Experts of a small language model.
Size: 11 layers, width 320, vocabulary 24165, 38.3M parameters.
Experts: 6 experts in each of 9 layers, 352 ReGLU neurons an expert, 1 pick a token.
Below are experts of layer 8 (counted from 0) of a mixture-of-experts language model. Rows are named router (the router's row for the expert), down (a neuron's output weights, with its number) and show model dimensions 200-239. Each number is 500 + 40 x the weight over its row's rms, rounded and kept within 0 to 999. Numbers have three digits each.
Before each expert's rows: "comes before" lists some tokens at least twice as common just after its tokens as in all text. This comes from a sample of Wikipedia text that the model never trained on. Tokens count by the router's weight.

# expert 0
comes before: "\n", "==", "-", " The", "The", "|"
router:501597470579486484494651504472432485500512478510547535568514486444508526494518491487489457491493506493492616474517495470
down0:378482511507534493507497577550527505441474473477462537451484485481489388518442496481457488546502484557491478594539499462
down1:457553519461515439483498454448478426518519572530488437544476487427520463508518432525475535489503487525460471527484498539
down2:457417554461523477520495510559509474502468554453428551515527487519512466513493555511474454482510533468531509519557501520
down3:578473487422457443423513490484490553515485423538560443500495483524504501552499450415513533435523517523475512441457471521
down4:520536467524502466452412479586499502456512526531523483540473490547440451467558449511489499546593480506530457509567496467
down5:498543462491527526467517496453505547511474448542590473494520555595492548541450523517449503528478504514466511551533480523
down6:468508568492415467499534519485501549532521513509472490437490510472520485518493489443495493527467513542473520590526498497
down7:538460460488462516546485506470497444421491440539482526486426409524523488497490540535563517422444534466609513515546480485
down8:556539459458449467510484471465455508528524489591488477539525602544455517570472567485485477455507420479560462528528433454
down9:535485483519473489493509500508465521423481448490467473523557462542512528442485415475481506509516457501535472432538494496
down10:474489447502493539419525436514518483456575459514474468515520528492458532494540474516473518499503508514534515461532516446
down11:428498485493480546552445425493492501456458526470522419482627519528548503465428518531533493467531480443535505510454466508
down12:457496487520498504534523538532483444574557478521497503588486576510498508538500473512518563487474520503485493521487489507
down13:520533548517402478542493451454496507531531434474494505552490489552522523482509489509453525474523419482441517506523514499
down14:537507539538521522476428543470502474536545490542466532510567513481513460475478568496523498520528516526428444517518519501
down15:554468441506550519582450537562523469506535488526515460507499527508511492555515553458510517464477531500570497458517485470
down16:431491545515528490462509497464498462457537530532480466498520449533541448480437463498542442466480496542502476545403559449
down17:547611484504604462470518479496486527420448549553542447440519517479520496528581493497549474437498545528500532492550523490
down18:546532550535451533407521495527458440500493480518487535386489505542547495479539414470449505530512557473591407491599436459
down19:445536489543422514463471515507558534498475517464483487460555517424427553489525535502488463516568475496507458456550453476
down20:525412503533451493423562459466500538501493557477555501512494533533548509569493508508536506444486498486511471480459525512
down21:450438455495505470571486467456577460504522447500466523502514489577493572481502500497521470500506502452602492558426486448
down22:577513540521510459572545523543496540491542420500505483468503512425508585526498497495484475506578467538471471491539488470
down23:474472487536568461431500505538491460517494394514491509527529547545497480500470531585509451461554465556381529457475423543
down24:422450508527486528480500527448538498554491417559484516540523546536554526502583504556546460522445509465512508513394486548
down25:500605583477422493499494536439455524501460574534513502495537535582459471493527515531540484424522490534471507546469538519
down26:496536486505572507465513523520518576537553461494585486490525485452526574482545537517521513536502466455546536450522530515
down27:506520540535465448482443598497478425522430530490512557489470455454461477523415533599471522513488474521487575536519453545
down28:533450527506484508593543478499413534478482482539524524457483476576450497458484505519501507450470516503436487493454453494
down29:492528544484492532502524434500545466518532545521480445521502493528527512520469484484590503509478472552470506447517459460
down30:499451440451508542509469479441416519481551497470503533575547566554459538525580612544483443531483492558582551503430447461
down31:487468486447487515473528449524500507498505417517471460448483551519525539543533559502554537524516516538458492461514513524
down32:537484460435562543563535529429567526480501550483448487489443474513551509458472580477485490508428452547488420455451484503
down33:495501523530474501493564491517532507484497549513479505519520430512528539532506496477506510415510502510470476465573478483
down34:506506514475532493500495490551496514541540492543562467528547545463523541565535476539548513455558511429497535567514515538
down35:463522359520479417529515530483477497473533511510461568509492481511529534504584528459500523542501456472481519499497494451
down36:513460460577482485504518543429469581505509538523464492494510576461436458490445475546503443443457451455528521588439549499
down37:585489502509514461558512501508450538528453487515532499537459541488441516492493434499452489535559579473477505525468433511
down38:445479494492544483514492463513477479573464473442527554461525568468426470547528498438575430549542542517434498519536510507
down39:429547524475519503381490560443572453517548449483494444478485535483534576467513503503490476479446468478510411516585594530
down40:537477493492503470530473542511596510546490491467467516536521444500524527530492494448481522495489497548568511500460516547
down41:510509558535485454493502496511477449513514516485512464546489440507529482465506555470468530494521452466461453538451512484
down42:515564448570471543481486502615530553622497476550474485492547510456524458532503529473530449519515556514597468490513511505
down43:493470503531561457477465572400524512499534523492437524581448551472525547465528488443469521461499511468476511509451474474
down44:559472541522505444481467548473495565469435535529481502470468501538466468486431510551519455457482494545500521506497423507
down45:542459470451441514442414524482460489520469499539481432482520462494489541483517395522488523531492538536483413490455499523
down46:503461523458463531481412490496460531469461495478565480452469531497443513515546438522501523501513563497511484463503495489
down47:488530499472464542506510454489509453536488499456463522500521510494446497545492583507466522506500538553584536511517527512
down48:518456426484556483503476505530578529500463498459448499465492462527515475501471453494463517583524489555472552486483482557
down49:520476531482497491536483509520533479467508568435511485485413482434483508543512533502496513506422478509467467506495489479
down50:471429534444491578442524563497477462435438500487514464509431532472477454407513485467493513474508509474533516530486466403
down51:487465499513512523513496505574463508511468481506479487495487490522476445500510485510443488477517472536551434499489463467
down52:446537463490530527520449441505455508594499452427494525559484519563447505589534534533543504477507527499492526455480487515
down53:471480511514537455518561511527508468502530428480516497517479443470460565552518465401552467542578458492454500535534509490
down54:484546568405487513467456463553538444500445481555438524429581518507531444442481535477493512468539508516464499561520500482
down55:495541446516485476477472534450473561487526523457534477541531486516558536446572519491508579483504455533444529471540498518
down56:473533484510488478490619438483475472483530560530472468544464494482436566480501493479511515509559529549506521476518493466
down57:460550456511464529461564464599518580499548534494529529545448518474531484491536557451568501495516475483493521433526563533
down58:484499504500502542463496508504460513578441570566440512522522492474463464471508510524571474514514468463478477479494505485
down59:509530457492455516498501561465506489505492479479473515523400476571496480496582497552581550516503487549493479456494482479
down60:437534513499497568491420533533514483546516497468510463502518522448475530502504520485451596508525507533454519456499477519
down61:509497479550558523573459480532506502497577466512558552476507501466488492489519471490511504478491455480493483405440510521
down62:508511451543499546461502506493508536456518485525543434522491474598424506519562535505495489537457454462559534525475517491
down63:507452501500476517481508450562435540507476495490456480449497531508516479439463590431454588504499532456518475500474484536
down64:480518409557446511468403536487457500470463455511523519508466516461506500469454583480444488468533545532535548465507588488
down65:551494483582551549529466502477559518499514498486482517527436476427485484512519534581549508562462469524483458446511512532
down66:498455556505537502489485488486527579499562506525481495485570525489529411485446527517570440584484546548494462453521472509
down67:544509421525512542507468490446567511537380480514446488435512546453504564487500502523497443454547575527445512484495529521
down68:492471614501491489421424448468547436490556577477444511516552457510492467479481532564532441532497418458435518499506481477
down69:504472524533607479474461488512522463495506494517485537492542490385492521483494528463487463579462522511497467466537512437
down70:583465441578501579454480543600517475464461476507503463464577521486515567463515526506537527521476501531489540506530543506
down71:494582516485552527502487461585510501578543470482475534511452508518546499464504470449468540456468558511488484452511529532
down72:538491463517510515493574539494472494530464381475473500504442494487507559470511514520443518527559468504519500500498524535
down73:454388570476412531459534484559456517573512457480493559494556500491571527478497482515473555455546532482527540481523452549
down74:517454502490505480462515478486520511515508506556477457496487475492491504432481549462493454466494526497521471513492535510

# expert 5
comes before: " of", " in", " to", ".", " the", " on"
router:430540535543500502526509458500535499473588437576457565473494483552501487624520483510444441507466456505457464473485461475
down0:459527487497484484533499580483493493590450486492457405480505558544537524503458524548482426467485493506497476511605452506
down1:614534460546557499463508502516509468522511490501449453474466472472530490473475464454521497556478536519540526384486454462
down2:519494485533503484505473547476500451528461450517501545475498511509510452488454518503506498397473532525520496449525503553
down3:525502467450580504519495523435526543503547401526531491429508516479458510462487481419521475511533454557475480471485620482
down4:510410578587495444550486484480498462553553513531528543523536526513495489514582481445480511461567454503454530527504446523
down5:474455533517487471538502501511541532489516443507541489492521448513521594409528503546523518471538510479494526459503542499
down6:515528553422501421501479466548510513552478522495521492498501478465467549573466481448474542474453463524456532557492511518
down7:672548493515515498482537530534476496469447441535518531577466521624477453500446492516446522495496526439516528522456455495
down8:455543402534448477549498494506522495587452516547505537526555407403543483500500447498465500501523506514512453579562513484
down9:490499586495448507519460534570535537451472537507493552440526536490486476504560526443499497474549553433474462539451530455
down10:474508492484460407478511564449526542573457506507460485552470494475456483508482483527405598448589489484528495529472442488
down11:471441553546467450509482539511472500516522467491526543545552456480498494448472523515520481423550530490516500437491519524
down12:486481467519476464497477560502504514524524528455447476468509522407553512495487539470480479437488449566433508487535400525
down13:532480455546580470486510469406487538528468462482487475554438496518510506532488520449466423490438521446526519469560534561
down14:487566540523467536546443557494524501506563500525489494456488509468575571476500483512472488557500478555548581436526555468
down15:552472470493481486488552489461598543488520530463580516489474476537491427460616571557529519561525492510460524593487506486
down16:488527496484454529518434477481480510438498497517456541489538501574450451505538457476467475480464464557540519579490522496
down17:470498455467560483499541480437479530475507470535535472518507504508525477463459555525486518516557491516484433470508545456
down18:523487499507455563461469400490490527488515473500448486479562512424448498473474441545477486544565550520480492419540407547
down19:485530508488532494538495451516477501479492499515457470468360508535469493455512502548523495503487540457504527501421488490
down20:495461519500519486484554434503478493506533476511422480476428521517562533488471445549496478439530517494516458449519470518
down21:451459467501477572496459514545528477500560520460474439521513511548559456557528547516493491552499457511527520466494453544
down22:440497498479517537516504477457530460484557535483435456493529485546478555524461447411541493459511456590515522452508499543
down23:516531611531505506530502437524422517521487465553470477452484503492470450458473510410504448537505490530545588439476523510
down24:488533519469482521503506470412497497436565550435448559475526508513489507517526390564489487437479574486493509578568442510
down25:537515476602458519529506520583500462463559466562506432526524494590468487547565522439532516510469462504515579586471533461
down26:514465539535481494483506444466434516450469514416489533513532544464475474500475493536460505534493541480482548462558491548
down27:477497505503546472466495528475502479476507626485514495522511444499521508483491488530530483546467541572555508498512418515
down28:543456465542514538477474488484554484389564532540524510478431496497486500474535548542571554516509499607501457590479506504
down29:578536545474445534496485566527452541480486461508548563505531485527552488539478554571507476499571511437509520430557501460
down30:544542476428543494470456495495495525485439504435497553485535488550438459466516499537508513507537462529514510513521476480
down31:553438474458514551492474425516531530593450543504455498504483423521547534479514467450434569481500469478481565556507460533
down32:549570570555450505503539467581474532568570467484620508508552536443600534478512548503522469543462453457548467447492497520
down33:440508445432467482444519462496464509422442492542551477500550455462460499445485488512503513470488501525435550603510527529
down34:447444540531529560575495555528515380497516402486446507505521528469507482544492508468486501453544496526502503504511475449
down35:438454531492504492518548498502509449516523548478492519489460527534554554583487569493503463485456519494515549460499434460
down36:529556468528499577519525417499442463565435442456527498516452522516477529480507591495572541475423471498525512441534447546
down37:487454463485559450461433475465525441535428448536490566481573561459505530542535548514511534561541486462486528558492536535
down38:440493517496494424555456502473469502537538509515469482520471512507494469457467419476526525471513517517519500486451514466
down39:479451459481528576456569423486515573487575494521504595525539476513505502511451429530452569477561519502484503494451487552
down40:476503480526474472490637575529468564446505567526593475504433570571490490522442448503462533455436460476502535516534492549
down41:505531471509467506523516459502529463534561491449531489470562502509525565511456506585521453565514503499538477607482537503
down42:518540559442539441529521500487481523451498511464534461559496446533546524502507496510576501445463437484523517533421515448
down43:545556430596491498548523462489482577541571544488454490468447469503509437476438481493456439488527484473527502503490564526
down44:482592554571600480639539534487463513469445560488517529510503432554524453515449523471455533497456530545474515520504447572
down45:500595545455483480479462528439478463504457557558518557453527614479522520502493507506462504524508496506442530570479533495
down46:391508486506493544529526485575507455501503503478406474463459494474510525529440459549491463527519464480542478505514489510
down47:491509441544527470484477511482512482503595505508507414517518495545442493630437459483482522504487541555475482451511473473
down48:539460532573524523513505458546464534527568531510451448468512483475535441475553542457537556496500470494523550521515528466
down49:458469533482487423395466430537483460483476485599492473493523545457467528499565531536527456519554509542504545516544494503
down50:530422516505546559534517474557535512530550563430467521506519510471497552468539509426493464461433519555506538503482538486
down51:545467495456522494520490457505504480549539450581479440506479549488497519437424538438550502443520532518505515529456566434
down52:490505518458472482422484511484509488497509502457511468426469493527579478475524516524585539495487514496514497493478492538
down53:493503519504511521527506539515558535580588471533535517495484495463530508532436522509545525502533511454506491457486588545
down54:455436519492481538492577516496531504527538524543511553483489499524418578528514553443481460472490477541488487528494381464
down55:479450557544544520386498502478495515523463458485519514525479503491531464534495479487546513451506496528496605496414505490
down56:521524514551532481460440442438499470427555417555432489448457513434474473518505481475538557438480477533482461396414458417
down57:511431448543510514521490455436474485533518499455519474478425517480529477524446514508540500550550484483511543554521473505
down58:495438490483514482480425553525468524447507447445456538607524484528441507507554484515524469496528478488524467539493500533
down59:435504493500500532430501518478437502567499469450450464570504478491547460477440444527454405515530484505537493484541546494
down60:499470559549519546534495527506502501452461456511449527462596440488528540514542471515527502568497503501457485516424555474
down61:490503498592486502490479540516548466481559504507481509479499462460454542470566501544519449513517468532499434526553450525
down62:426425463523552573547514510469552521533477533439483516520560492481511425467488410495478528521487456501477498463430512500
down63:470518460473441461469464481483514553584544526477450512482531524470514450490439511530488517487513493553548520523540553518
down64:445421502457424517486473507531464431465497477521539487451475520440523515470446499444496503497509574525518541545493542481
down65:498494486510486495503473524435501504474462440512458456493499530486476505570475498425495477450476521560515468483498429411
down66:496518537501512435533523509416521489500484501516448456520511490548535453527500483486443456579558504428516463572516559458
down67:518510506517550517521520482479443444469527437490520441560485498558552523524493501502484504459461491477540510478481463522
down68:494498566538469548469516482515488517482502501543473552428537561528522475490543503472488515503542430532512516562508542481
down69:473445521480458502495544497495455580456448496524547532518481508533500426459541483531434503494512535545459501414473480487
down70:564535516496578485516543494557422495508444420486556477481483532507483542465543490454471484446555507573523544456493474496
down71:470509503525461502560464478580544475522490565527469381449544487527539502484459479554481559488442532511499491518489513447
down72:559503573491486523470521474457485509485500477416487497554504509505488448498470538553460500395533528457485430483521529508
down73:534496495537442417434456506446479562516427463521438542483507543446527566437497460403469560430464467498452497486525509554
down74:554411437522484523396512554506500431488493530491530483484536470427479559549516521491508504490426525512476454446557522544

# expert 3
comes before: "0", "9", "8", "7", "5", "6"
router:524457477518484497428539446510494530548524561562537493526593475569501489543444408483461501519417521535513548503526449526
down0:417492517519475467485573572529544454479494454455493536502495498510524496463574505450423498489546525473540483547434580591
down1:499486495472383462525483587491502473523510562437494504488562454497417551554463493512489563571483533460526460531495559490
down2:514488475438508512510530480415550505501504464530486506521578541495479484513486495434482565572453442520540493577534456477
down3:476523525500477477608448441509492440454502510523495479508516502412550535492493544543433546482474453485448501542493467509
down4:528467505545486554495469478594525505510481488514574498473419489464508507512497532508439524515570493541490513497477489460
down5:503525488465406489466539489468563485511540498556480419464459486564503526553527599419558503471473522500511482455423511472
down6:533537496497498465506496528567463519497522514502459481500476496492551504472522595409588494483508454492457513579528440508
down7:490478457495514549514501521505469524513438582557470446499496590473489463501530520564507415494476428427557469546520443525
down8:467524541501562448506469418441468471564561465474558496514512523502465498493490494550497480546422497434603491416498476542
down9:516498470564418444473488487459468499539514496542530484581623503476566457494500481513541579472508484468555496491491439513
down10:483490502443564487574448546502497513609563482483492506495496507516402544483520495598525499512508497526499499530492524552
down11:514517465476545524449587526520463493463555497515464527528512482491500449453493435517444419543556570586547423435492516530
down12:473405515490454558567577535510460508519384513521440478475516521354504453485523467534524489496466535535508499528525510504
down13:474445554467515452529588477602513505447504544538516484496462431424515524432588509458499458474484497549489478546409570483
down14:506508508463426491493537501532570497505571559483548448472552456549517498535553497432505413471464468520521516482518479465
down15:481476441513449479484504551493488556483499467453529522540548495476533486512493525521471434524550473441532543506439537506
down16:496489597489546395414481543533439530619442557498440549469545487532508528511570454445622486482532515503509507502477432457
down17:464515471569517516503483458565548477502507513501454540500427549470476539514466507514478516512540506431473495521572459524
down18:484520456494570489524493513546557530503506417469490493511569492533455473529516549412490535504479510493516554475462490475
down19:473518511540467500526518484517484554508458494507467442514486536571521497588396528591488477486459515542477532516527604482
down20:486481495471552540467498531520445492500461518429525401462478414508463479523444433539503437502554513521518471442481508490
down21:556518543503478557496464446538542513503568481558482536507515449491505467484496437496523427541407514472513555501440547512
down22:516474465550544549408528531609487497475483499490580575531576477487517480525489441529412477455503507495506526504486453513
down23:498470552543375540503493540552533425495424488515462512467528532443477451496441542552536465437467499541470466586424507531
down24:508522447558534500515571480552469502542579457520492437539480529556584526521534542510403454558595546575562476487536479560
down25:492469528499506517428465479449516455503547580535506449480526495516546462512527552547506552480427411508508494513569460441
down26:581496474478469524458495461514446446465501491556525497434491532494449485495480495475505439544481500502565461494476480465
down27:482539511537552506515533439543456450454525493503465462465549498498521530538587455557561507516502437487520460521522570486
down28:553463515543527495510509455456467477422492522522486511461523480430429424449550532524489506425499604570462487491507551457
down29:486452403578554505593474471505539529515521474464536525471443452528534464479500598494603550492492563554469489496554526578
down30:454446524467477459476476529471503545499467507382589555538531476565451474528560564454505517518502548484513535526471451476
down31:476461436521471498493446449475505458524521525469420470535495562529501518524530489575441431401475479492497513483460521500
down32:470509475515530543405461494534535494479480457510470492540552446511484540489484482501518508527510468500479456468518526514
down33:500513508519589483453490521479454589523478446443503489463564579542511599486508492528503515541542502535534530473426484499
down34:472500487535488442490520561451549463466486546513472468487597407506446577455426508517504426474497452500484478432510513546
down35:497509458490501467511535546510467441422493454507435447457558460516428473445513522479486532524489543443550447447491479546
down36:528474508455499472476461504456492437541475520483503452590460519411552523482542561551544443489485553396502524519542499515
down37:475472560495458462501516535526546536521569548522443594542453461443523470462558469484460500550494516506466479513524533489
down38:443511582457481536541568515551549507467478496468546459516535481436521474475470495538545493441511506569484494497522458511
down39:497546491512593499552543551450497541511482466409516477485458491470513463523554539492422508567494470488481457508511483491
down40:461528562455490441509514579474484521497494584461483488504419504489508497583454474431491501561435555526481491452483541538
down41:465464484544488499553466468434518549510505568483460483490510490458515474576461537525483513475435460576496447531489491511
down42:497577491414535515402512481452480478513478512510468592512471494535530533475495562571504480545535562571477541516545472461
down43:440570498512455492473472533465472444577531559499512445497456511518460471590489581504482503503503480475490526449508566502
down44:480479473495478527544473482504541521548514512540443540503461556494512512533509613476512497481568496433481508587483474469
down45:472516623519482466539468440500550435519507517525569475427494563455449558524507559492578466516477455516458510409506448429
down46:517489506583476443486504558510507412539557547545528469523433461466454473441504440541524559530537479483538478478471555512
down47:510503557484497506484460474455539566468477478522513523475496515425513494417493501474590522458510491534511455455483555487
down48:464555476569481526468455512503519468460431503515529543501502431515431520526486494560572478523499503456525442590549547469
down49:504493457535466506464451521525537473488519520497510490487522438464516518445535506534476588410449454528512510456506436488
down50:488469563584538425512535453429521494456451421525501462506494467504502543458524473493484510504551490462521512457504518541
down51:395468495501481499501505492495519545453510456534467569518504471501509542415425477512475470475547500493526495458528531515
down52:528477497475500408490508464464498451516456566501430483454492468565484523505475460536490477600498516460538503372507395477
down53:516473412514547522522524480545537512444518442518514528520551473487542527558440479498508489492566509521533504512488514466
down54:490484490507478549552507482473473572490535569533479605481513452504545554479525504646472455524516479468469485421494509493
down55:445612458490551518516501543426459606535493427519504471474516508543473527475511463531484554534575518540446507481592523452
down56:558511499531557487477477494550431462465511531498515514549510548530484450502526480505562527523514502469442481453521549466
down57:433485433536457536533458529497525459515446490511433547484480543480484519521484471471529547513522515460441517454493493507
down58:539519512470446567569508555445516503461474514503523492552491510531552432459424506453428564456535551565469442608556534482
down59:550457453529565502441594546431467461528450450488527477537525542559466461466523497498511478501535497500575492562496435537
down60:437524467574499469434494478481551508560457467564466504513436553517422529465533500437490444490554464530477532525482559510
down61:529439498539517511583497521513575501486548632487616513462497542523349456526552470494436477512453455493487527557439572482
down62:462490464518506474440485551542576469480494525499537544487490558514458493565466489546484509524451542442441453463429510462
down63:461461482436466565482462546517446562501583525488444452507479494562533495494505522480512476490415488567497520486503550493
down64:501525470544451445506481454503523449448489436457438449497466515447487544565540408559482447509582589448489512458501548576
down65:473484427539518522500455504510520528498423487507545452535477547471453459503533520493477469525431433475514456504518461468
down66:541525456500507506432495491539493599470523556481500473515550428580553452465532522535519564535493514536456503475440496466
down67:484401519453552501505484462478522496449574481521533498490501537505516447571536531530495516562509510462495466473519466446
down68:521522480471453528562505548489515510500556498458561426431425483478536482464460610480499505480526551542508471528425504539
down69:547495473464486458518536485519521495609511426453537503506453511545554529486488437488434484527461460533469398471543516440
down70:506530420485478519494518513508515494426478500515432501520465436443608533508519508467444456504489427550470532586509506544
down71:447508481487476500546549471466507537459487432543480518595469447440560473535490531535464468497514469475518478568477486496
down72:535488385478505466519510566518463479553461524493490580515474493518487531398435499471493535536531487579501487448469457498
down73:491444565522523479519573510501505508494537541527519554554532420562470493486540534492568444550439454501533461444502533572
down74:458526523468483451588429444565521426487479517542467456457423556534542538582494512525547564525466529531476485480519416486

# expert 4
comes before: " ", "1", "2", " |", "3", "4"
router:535552552504431516484448503483439493482470412503530567508445442465454577570527487494525484516501497514475501602461513571
down0:545477503512557456486553477448501463476491531508544485501546523463510453502499432578451484521456522495550503493554468472
down1:498490392520466584432525503477492584454505511489532559472466504464581480419509498489564533448533546444466475508528516533
down2:564540594528535564470449488437495481546426505490502519487509496462465513513487437458471482494485527477503526523498502485
down3:529525463594445499476577520454510522565454484470480513594538498535484490484451431539520510442514574532553540502516490517
down4:524454438459504465513525465534488485502480525461412519541502508567467463529504554552471485563501495474483524482510474441
down5:566498509525536488534526529429468473514524552443551512530483459508489515492541507458530567377454448510524487470522514530
down6:573476504508530460482528465543538519474496510502507534511440515496452551436520485531387516567571538548436463482479436533
down7:446459559530489413518559473484502475502483458471468529545450478425463481469494563577483487507526412521495454453501512504
down8:548457619398468449549485511514517489465458561515491492485513437536506507525452471530587449511536509510510497503542504504
down9:523514474578425549579549523514452482518439473514518498521509543493492523513556458576475529439466503557518450497491507460
down10:525488537571487542492511480539467436544473540415434437569578506495538509478549502564506510532460423493496591430577515483
down11:435479536485484442513539495542450527426488493531573456477504505495497500480445536478479525483552549525493498376578512519
down12:501459499443563448504447468417465544561515479521496467491549567507494500509514509495542537487456433551515458534540520522
down13:528460448453481501489532585482491480531507545433535554500521533451527479543522559486502528558451522461542481530428481553
down14:542543477451479445596441498512479476475516509501540513490482497533460492431501542571441495529502508480539459515500537481
down15:450471483448457554486467570539504413498483558492497504481484535472500476492510536519553508487556457414488509443580543560
down16:449500530491501473574527538473576538452511482523515502490533544513400472542516492516485474490489512521455531449550528525
down17:551552475484506581557498454499472519441489501557514471476448481524477583524471479592469508483542470482556540499514524576
down18:494468448577458411486477528408537500531478512508531444474520490512463466518491478507480488477458457497523497473519482496
down19:499512496542620574531466474466523509491455548488515459523483548472545503473471519489470440557523516411476470543508504617
down20:539502485499536493484425482508489473522501443402454481539548573514538540494492463584518584559522502510506508499524445426
down21:513472509479457461552535485501422489424572502492450521447463496461520490454511508459523488535466524510475547554503437487
down22:480542468480424512466510567461473576452521471397532524470495518488453475501555544499576523513557478479447467486518519496
down23:458482528460408474453545510488456445541453502449519571493505561528480579498477480534501458507457533487507504551475475468
down24:526455536541484459476472492469462494532517431468457517520552527493441533493491525550467479495539470470518540534444478556
down25:516505507473450498543490543467501583552526487518415546477507499476464521482431469538473498481502497443447503540551565527
down26:442482625456474483525525519549482555538511507488541429503466509533503497545509570485498464470520555511493473441557491518
down27:472538480501457500533491465511585502542494465489444509467429494502510500548524469501504481500521474487547493488440459558
down28:483497517538540501572487479500485475522441438536500522422526477485469492539518470453499516509492500541492485505479603514
down29:539457460467510558495524509520480513512496510464509532511498486445484482481525480496403550528463457554530498554490511520
down30:475460543515563454579426447520439488496493521508437490463493514464591487518427533588533522547465547476471523481526515491
down31:585541493473498550502480547498508466484511549438478506486548500502556509488483499530527413583520491511452469519483427470
down32:529423524496513517504485440512456483527447506487541473530515495532477515391436518502479493482471446546477455604504467450
down33:535532500463575531493546488480473525464511465481483474516440495556503548440501555536508510479499537465521482514531563516
down34:467425459526521538477456539478482486464551448476561489558472556466466528487559487418461479495488502501505480502514536439
down35:492521526511485529562519538476481535439558430398486507541496521520508547486472456517485468518470450494525579488533500559
down36:529443554474508510551495515538520465529545513441479497524492434363442410523446460470499523476463499478454530494492420568
down37:487550542595483495588485450517517488538526506491523437499474538467479486412440441472535564514463504484478491507415561541
down38:430438554520475526481511540549526520511551494448543479397452496448516508482461484585533489528477468444517529517489469481
down39:477523487505536547477440470539551460479472534481509535548494443542534528515453508558555429480558537501505544509527501461
down40:481453462494457507551540442504435525430483524516456553528388483519584418554483455478510501465500538499505481513464525451
down41:521554521535426522588471476514525480493467471429525563531559451533543482487460558458543470474521492602614451496493439491
down42:567543492459549563503513475522460488448497520546467560520515571518502511446460462490490534507537518485495543515524541533
down43:507481486443547490484465497527464530518502447445470551474555564506563477530508485435491524483501555491483496452481571427
down44:552529573521593513502500493421467509539487496449456462530507451479507506517470480467587494525485493504539564579439512500
down45:489505499501497551515508421435463565517540432476457488494502489524444531431454500438446524494493514464530514521505508497
down46:507496526448496508460524538574548561552515462481491451516515499464502534460502423502517485520459547518533523560464499518
down47:480536508440536431455566452570442507496542488455496498525467474492530466509463491531519473549570492487516427512496546480
down48:532503458463528474567511529453480610600465514542462503518457503487485523533533498482500475491474446524440519473503599582
down49:521479490532399478541522497468525489473492526483482547425495456534476517482503563506525519508498464481464527511475525528
down50:454469506576470550468443577519482500484566435481454490500508491510418443502522529397467522508498531562551467534480519501
down51:489530477453534539498492536516561499504487491546604422523490484451506520571488560517505441531554500566431452395475513522
down52:528490469482548480518453553459475465517550458432515493507515506519469500463469557467529602447455433490551493482441436554
down53:500458524364563487539477557486526507488505490475419480501466610519455517443495475547479470518525506463444475484477552441
down54:578500516500541472589507523545559481495461510525525509551449436516511459539508446457535513448534551520505432549531495454
down55:490537558506501509542469480533573524525442424484496520470563471517458527532486491516394464475480542532474470478556521445
down56:515507500441494528461495485542447480534549499472466434546421502509470499485468555517518511487539481547499518442515470449
down57:556598520538505471481539456495589532552548507489556529552414418485540529504447482576493444488516506440542537561470503518
down58:437508471474481481509576547479523450508419517493538474519517554512471600445452465467479480464553508492658483428470441470
down59:505496484546475537519534525455520504486478522481463443462440519482537479517579501520482498502495459461499515435527443523
down60:497510435532494467441492530428439531498539456467436486482448510444637506424480525574496500487510560473532470533483462495
down61:484453467548437437557533528525437500558449464465441469438499474537514576498467444516538445501614452576512500523491541475
down62:484531516450499514492406512514472475574480457457521470502456523531482480459504506517500517495497457492539512524476494495
down63:550488497495509483460468540522449519453432469520432478498492555591439528512507575561519515529513529493466452525476480576
down64:494496566492508467431502507458481528527438515501433489539500455570441553493490491489519559509585448515434536441460486543
down65:514476443476484494493503554451515489511435464473439500493448472540527504471490524548440543406502513481557494510542527514
down66:486494479507482441535485457574500515488575536517521522510464415485453550491488481453516554451611552466471505594518587511
down67:484468478514493518482461474511530470467499517530485533506455515526529498467493499464463489529477480486447520499463492463
down68:490526509531488503407464484514501467512479518479473435571537487501458506494553495554482473541491496508449576484506473483
down69:485448499467441555461499492532421454494467523521535531585412447432518477546479550484596444483460553443533547421475487439
down70:494498526475528420541529494469545483507539492543559522470485537455495454511535472480561478467484570605493457468563515545
down71:494469532523516495519499447539451448460567559547435510473520470492462493546427533517459477533530519547472529525596551489
down72:511465532511490494531542486510464448412492483493489434507448519486480559559542576563518565541506548481503523476505562530
down73:423498515500571510477583578495561548500490536555504504518482460453511518515539571513457441503501539473521508510520539517
down74:523517494512474473433497487538451477542569552536498465495503470543551510506539514479440547522515509489508474536465589571